Experts of a small language model: width 192, 96 tanh GELU neurons an expert.
Below are experts of layer 4 (counted from 0) of a mixture-of-experts language model. Rows are named router (the router's row for the expert), up (a neuron's input weights, with its number) and show model dimensions 0-191. Each number is 200 + 40 x the weight over its row's rms, rounded and kept within 0 to 999.
After each expert's rows: "mostly gets" lists some tokens that are sent to it at least half of the time. This comes from a sample of Wikipedia text that the model never trained on.

# expert 3
router,173,208,184,245,222,193,257,196,208,159,190,198,154,232,224,273,248,225,223,283,210,236,216,147,212,207,187,229,218,184,236,186,193,218,190,182,293,224,161,107,187,148,133,148,257,202,205,139,191,188,270,201,251,177,168,199,190,229,247,226,225,223,211,210,140,303,209,229,205,185,217,196,231,202,174,183,226,185,169,168,173,232,151,174,161,255,206,100,132,157,162,164,231,258,204,156,232,190,130,234,151,248,243,218,228,244,199,275,272,183,164,150,127,229,280,160,196,186,167,283,135,199,160,222,214,151,160,208,203,146,123,243,206,205,227,216,198,201,130,230,100,246,225,210,286,165,203,224,219,210,166,194,278,212,171,195,195,199,211,219,208,149,177,198,303,204,162,190,180,242,258,206,190,189,254,213,174,244,191,159,286,192,243,192,203,179,155,134,217,164,209,265
up0,178,213,191,181,187,196,151,118,248,139,136,220,186,182,147,179,270,219,232,160,171,285,267,246,134,180,150,197,209,275,139,265,180,236,243,168,175,226,180,265,205,285,223,157,191,271,209,181,169,220,265,197,159,206,119,141,148,210,173,165,302,159,289,179,196,255,223,244,97,226,189,205,177,194,235,220,156,188,170,165,239,237,199,199,220,169,189,187,188,266,166,158,168,199,231,159,195,199,230,179,206,207,189,136,142,277,176,153,235,155,227,147,230,264,177,205,185,210,184,253,214,225,250,192,169,134,183,218,193,151,181,227,272,206,258,197,205,231,213,185,144,125,252,140,258,215,191,195,190,171,263,142,265,244,165,232,213,216,147,219,225,219,221,195,159,266,207,191,145,237,252,219,148,265,225,217,188,151,158,205,218,206,206,206,226,177,237,185,129,198,190,173
mostly gets: " Ko", " Sam", " Gl", " Ab", " Bol", " Os"

# expert 35
router,208,224,228,153,233,183,169,127,189,280,175,134,243,199,263,236,171,239,171,241,231,164,210,199,162,209,187,193,224,184,205,142,216,173,241,216,213,218,176,213,187,159,141,248,222,185,195,247,265,160,170,221,237,229,241,278,176,210,169,204,217,225,105,199,224,140,176,286,204,192,247,214,157,110,141,240,223,202,243,225,206,230,266,215,170,228,194,280,241,147,250,223,244,190,268,122,250,201,228,236,197,143,268,191,229,130,180,237,145,232,252,165,285,147,241,192,229,231,147,191,166,244,178,123,246,168,166,128,176,194,151,148,183,199,264,223,177,208,213,159,147,226,182,199,170,177,123,190,254,190,197,232,256,209,212,217,125,193,264,205,203,253,219,279,203,219,193,191,205,203,184,145,130,125,157,137,202,207,239,211,158,212,222,249,210,179,273,242,150,167,193,235
up2,223,265,131,262,173,315,192,229,251,204,250,253,129,189,147,243,233,272,229,208,200,256,262,173,143,211,213,230,156,229,194,159,204,188,202,164,201,178,206,213,168,191,269,157,141,222,127,207,175,184,193,290,183,231,158,239,157,177,181,208,194,156,223,206,190,211,200,195,258,226,241,197,159,228,217,175,183,268,123,199,191,187,214,257,209,227,270,189,197,226,149,200,127,205,186,140,262,242,169,256,251,167,178,157,118,173,181,210,193,200,254,259,122,233,181,244,240,191,79,191,231,169,217,247,173,257,224,196,234,197,223,155,185,138,223,222,138,193,201,144,188,129,212,263,218,198,173,202,131,185,163,180,202,163,232,194,168,230,179,173,148,180,217,195,181,151,148,151,212,167,198,251,312,192,122,212,204,181,230,227,252,220,226,168,208,216,193,162,262,164,244,135
mostly gets: " —", "\\", " ·", ";", " '", " \\"

# expert 29
router,267,184,199,115,204,180,120,179,173,175,198,189,218,138,190,151,166,200,180,195,214,220,207,221,180,139,271,163,144,179,202,196,199,253,246,188,206,180,190,241,249,193,126,249,239,142,236,140,208,170,173,228,227,259,182,166,158,127,204,212,233,217,170,274,172,189,177,206,194,144,136,122,129,237,271,194,172,206,163,130,210,187,204,197,275,167,235,183,146,191,193,235,112,146,253,210,163,272,229,177,227,173,169,150,254,246,250,178,161,305,242,185,166,140,189,255,227,196,160,234,281,243,222,227,264,228,121,136,185,268,200,229,253,122,162,180,176,187,189,247,209,217,211,150,181,197,139,199,224,187,216,169,245,241,246,216,182,148,252,209,157,256,199,240,255,243,181,187,201,217,259,230,214,166,176,161,178,228,244,198,153,158,125,227,168,187,197,167,240,161,163,184
up2,220,268,194,183,174,187,219,178,233,144,269,232,200,177,176,138,202,226,222,92,237,239,161,209,168,195,218,241,144,208,248,220,178,307,199,145,197,218,204,179,224,213,192,174,173,124,232,197,211,184,254,258,156,131,203,286,202,212,235,136,129,168,254,140,251,242,215,188,156,247,257,214,186,249,179,182,186,246,187,154,181,173,219,203,143,223,117,163,181,128,200,179,211,197,127,172,230,235,145,186,174,221,127,162,176,146,238,185,248,176,207,228,143,223,290,144,211,216,253,128,228,137,202,243,199,214,165,180,199,207,236,187,238,270,132,231,232,219,232,236,132,180,148,199,199,185,235,239,259,207,263,215,220,262,186,256,174,248,184,165,191,170,235,112,182,130,223,233,209,226,271,230,292,223,181,196,202,220,256,254,198,212,214,157,242,226,214,187,144,191,182,180
mostly gets: " a", " an", "A", " another", "An", " any"

# expert 44
router,168,212,195,158,250,193,119,277,238,234,213,167,159,266,185,260,182,145,223,281,238,236,240,180,248,198,113,180,146,167,148,221,208,214,239,269,266,215,215,146,201,127,185,159,271,205,217,214,189,165,204,117,126,230,152,204,254,242,235,227,231,272,134,198,211,252,199,209,212,204,230,147,253,180,190,214,210,158,301,269,204,255,240,239,229,211,212,232,253,241,176,153,175,231,124,205,192,143,219,231,224,215,155,166,128,225,248,147,161,134,150,246,214,242,184,153,229,197,207,185,243,189,216,141,199,265,190,250,143,218,217,191,209,271,202,136,267,243,239,192,203,191,214,203,181,147,258,260,245,116,133,180,167,208,255,217,189,215,165,180,164,277,203,179,145,203,194,195,216,253,211,184,198,222,248,267,172,207,203,169,183,161,250,197,190,204,244,160,209,210,184,203
up2,243,187,157,211,181,189,236,157,180,157,252,147,272,161,266,266,235,242,131,195,256,149,182,237,146,122,221,210,207,244,317,197,267,210,173,151,135,246,163,220,226,209,201,195,122,259,192,194,203,116,244,251,127,242,153,241,197,240,189,197,221,261,240,208,222,207,187,242,235,235,212,174,236,168,146,183,187,203,212,221,174,215,201,193,245,228,264,154,134,264,224,179,163,261,245,220,118,183,243,203,221,187,138,198,250,174,197,184,182,216,222,183,156,236,249,157,156,199,153,164,217,224,221,167,243,174,247,212,183,220,293,272,191,183,212,193,180,206,217,210,137,222,287,171,200,253,217,247,168,220,186,190,208,143,170,233,169,147,190,227,178,211,194,273,240,202,131,226,224,167,174,251,293,213,102,224,214,202,236,222,133,209,220,261,207,211,249,177,243,208,186,139
mostly gets: " fa", " Japan", " 2008", " China", " 2010", " Germany"

# expert 54
router,228,205,157,234,221,160,242,216,192,213,192,268,212,239,237,219,146,254,164,144,228,196,159,221,171,236,203,220,187,187,186,196,249,197,225,170,169,198,223,254,225,226,128,219,93,130,173,242,250,198,276,240,231,203,176,258,225,225,261,231,217,157,205,161,217,185,188,163,253,130,190,188,205,221,148,225,197,177,265,177,158,204,218,132,142,210,205,173,141,241,150,234,134,128,151,226,167,232,217,204,196,227,120,238,179,199,286,183,216,237,253,173,183,181,267,219,256,236,151,141,231,160,210,184,153,179,142,197,210,143,145,203,147,242,189,134,260,261,245,208,140,196,183,217,145,203,134,242,189,244,177,218,177,179,185,195,188,176,205,192,216,131,156,181,166,301,218,202,285,187,246,226,203,141,114,234,199,234,198,141,160,288,181,222,151,238,213,219,280,267,194,164
up4,240,234,171,165,207,204,148,277,219,183,183,227,295,205,125,177,200,213,236,157,237,220,276,221,241,137,168,198,281,260,248,165,174,262,121,225,196,180,220,217,190,186,202,189,239,157,257,206,274,113,213,225,247,247,266,176,148,179,221,200,154,141,234,204,139,252,198,193,224,259,210,250,189,140,197,189,161,200,214,187,133,208,164,200,209,178,183,180,185,134,188,223,261,195,211,215,193,243,219,161,150,215,193,209,167,171,156,160,204,247,221,141,130,205,144,175,225,217,190,150,167,182,196,228,138,131,214,266,168,175,200,319,181,137,242,111,208,192,222,190,184,180,192,173,185,219,198,251,193,147,165,270,201,183,178,242,155,171,114,134,195,210,224,228,270,132,171,172,183,133,229,178,157,169,178,171,86,188,176,191,195,245,208,202,185,263,268,177,174,187,222,193
mostly gets: " who", " where", " when", " new", " that", "'"

# expert 43
router,171,198,238,166,209,212,209,188,235,184,264,214,127,172,261,228,191,250,215,293,202,196,224,185,244,235,232,191,172,154,161,203,202,178,226,224,203,316,228,166,198,95,212,285,294,249,252,168,157,218,269,180,216,177,226,230,189,240,220,200,157,214,217,233,183,218,199,160,254,192,118,230,224,241,162,224,160,198,227,173,186,196,232,223,117,194,183,250,224,247,271,168,239,189,213,170,222,238,158,133,188,178,189,154,176,245,156,326,172,228,122,254,146,200,237,195,170,234,193,231,256,179,206,152,220,140,253,164,208,178,245,193,245,209,275,153,240,225,214,228,185,226,186,136,222,168,147,183,135,174,212,207,176,223,174,208,206,189,261,207,114,178,175,207,176,251,239,248,159,263,174,184,171,163,191,267,193,232,171,223,128,181,167,171,189,244,250,161,242,196,238,295
up3,186,165,160,144,192,180,242,208,227,191,251,199,169,139,284,147,217,175,145,212,150,242,185,225,222,236,180,200,160,179,204,224,200,186,174,199,233,248,148,218,174,173,86,240,175,167,192,210,213,218,250,185,132,162,205,114,214,236,178,246,206,266,194,150,144,230,225,228,216,214,201,166,215,276,237,223,148,179,247,162,120,136,227,253,213,190,233,216,158,161,198,193,228,224,177,223,204,251,219,166,215,197,217,280,207,152,112,221,243,272,228,189,174,170,197,297,210,171,191,271,284,168,205,150,201,131,203,249,279,246,229,136,300,195,266,176,213,195,170,244,173,311,161,187,223,204,210,185,118,155,201,209,199,283,190,224,228,219,297,220,239,204,230,214,224,170,178,232,171,167,153,164,182,260,226,227,184,163,152,186,172,195,238,166,171,230,140,182,215,183,245,219
mostly gets: " There", " Pu", " Hold", " Det", " ?", " Griff"

# expert 12
router,182,191,193,274,254,172,156,226,195,222,223,179,216,191,240,247,209,150,159,253,174,185,206,257,219,171,209,210,155,146,206,180,262,193,166,226,125,295,217,268,266,220,258,256,218,167,197,165,210,263,161,203,224,263,161,173,194,203,190,209,258,196,114,186,135,253,213,207,181,261,134,239,199,256,216,221,101,161,185,191,154,142,222,157,224,205,219,215,211,241,232,181,230,248,233,210,126,220,157,124,205,139,253,167,245,204,151,252,212,183,145,198,271,184,185,218,150,169,187,195,247,282,212,264,176,119,220,169,277,210,141,253,211,201,249,175,180,186,175,108,196,247,170,198,203,204,167,230,153,248,179,214,177,213,191,205,190,184,164,240,243,165,269,182,205,123,240,272,202,186,157,194,286,170,215,186,226,198,204,173,198,146,126,232,137,262,223,138,229,182,222,179
up0,285,189,198,228,162,230,233,169,213,170,202,225,217,164,221,261,195,217,191,159,312,212,203,201,158,203,173,203,226,209,126,160,228,213,200,145,177,241,210,209,179,226,187,224,170,220,175,123,191,206,200,98,198,121,215,215,284,201,206,192,217,311,209,199,217,259,177,180,196,187,262,146,221,182,167,195,205,183,187,185,264,199,199,207,132,210,189,218,201,176,222,249,181,188,225,215,199,236,257,209,185,181,107,183,119,180,240,199,227,168,186,201,162,221,194,153,196,241,194,149,185,244,221,285,149,157,223,212,169,224,250,149,202,156,190,213,269,146,234,207,210,190,244,194,136,250,251,263,293,162,230,199,237,222,161,200,235,208,186,229,160,175,210,146,173,209,216,191,203,166,222,124,203,252,140,160,265,133,149,203,169,262,300,220,241,196,227,129,94,126,141,119
mostly gets: "\n\n", " began", " Website", " Genus", " started", " www"

# expert 56
router,150,180,215,148,246,187,201,203,159,198,173,215,204,262,133,263,241,167,198,185,214,200,204,235,202,247,107,211,140,177,230,254,207,137,227,203,246,176,228,221,178,171,156,158,114,201,160,178,204,206,192,117,186,185,206,171,193,219,203,191,170,203,236,190,157,175,219,178,164,232,228,127,203,199,181,207,174,231,188,292,170,242,178,226,233,212,167,263,231,195,214,228,221,210,180,288,270,218,155,228,152,208,137,159,232,210,241,143,225,83,253,244,171,204,188,187,150,241,214,238,154,226,213,173,287,207,168,223,209,226,269,209,176,301,238,127,179,283,237,155,159,332,255,174,215,231,275,229,188,161,152,198,221,246,244,170,219,194,151,182,274,195,146,230,201,209,147,244,137,246,212,155,185,256,226,197,209,197,249,186,165,209,173,160,168,152,240,169,130,207,237,183
up2,170,254,158,183,89,278,149,213,193,190,182,160,226,219,199,194,204,159,206,144,149,188,253,201,87,201,145,189,226,239,160,189,216,210,156,217,273,206,200,215,161,197,194,228,166,160,196,214,249,216,189,175,208,116,269,231,197,192,236,183,223,154,144,210,154,276,212,271,146,243,262,189,217,223,218,202,156,200,135,169,255,118,176,141,228,278,162,253,238,128,159,160,195,261,225,171,187,214,137,185,213,204,190,170,186,206,199,217,139,229,195,181,210,186,213,222,140,193,151,162,237,234,233,191,243,179,272,169,200,173,203,309,175,233,251,203,176,216,243,128,213,160,206,199,196,208,102,189,145,192,193,192,182,195,171,255,262,151,258,194,167,195,263,190,231,228,154,229,150,207,185,175,318,134,240,208,205,172,232,250,110,178,155,251,173,198,200,240,229,179,189,209
mostly gets: " University", " 2015", " March", " 2018", " 2022", " July"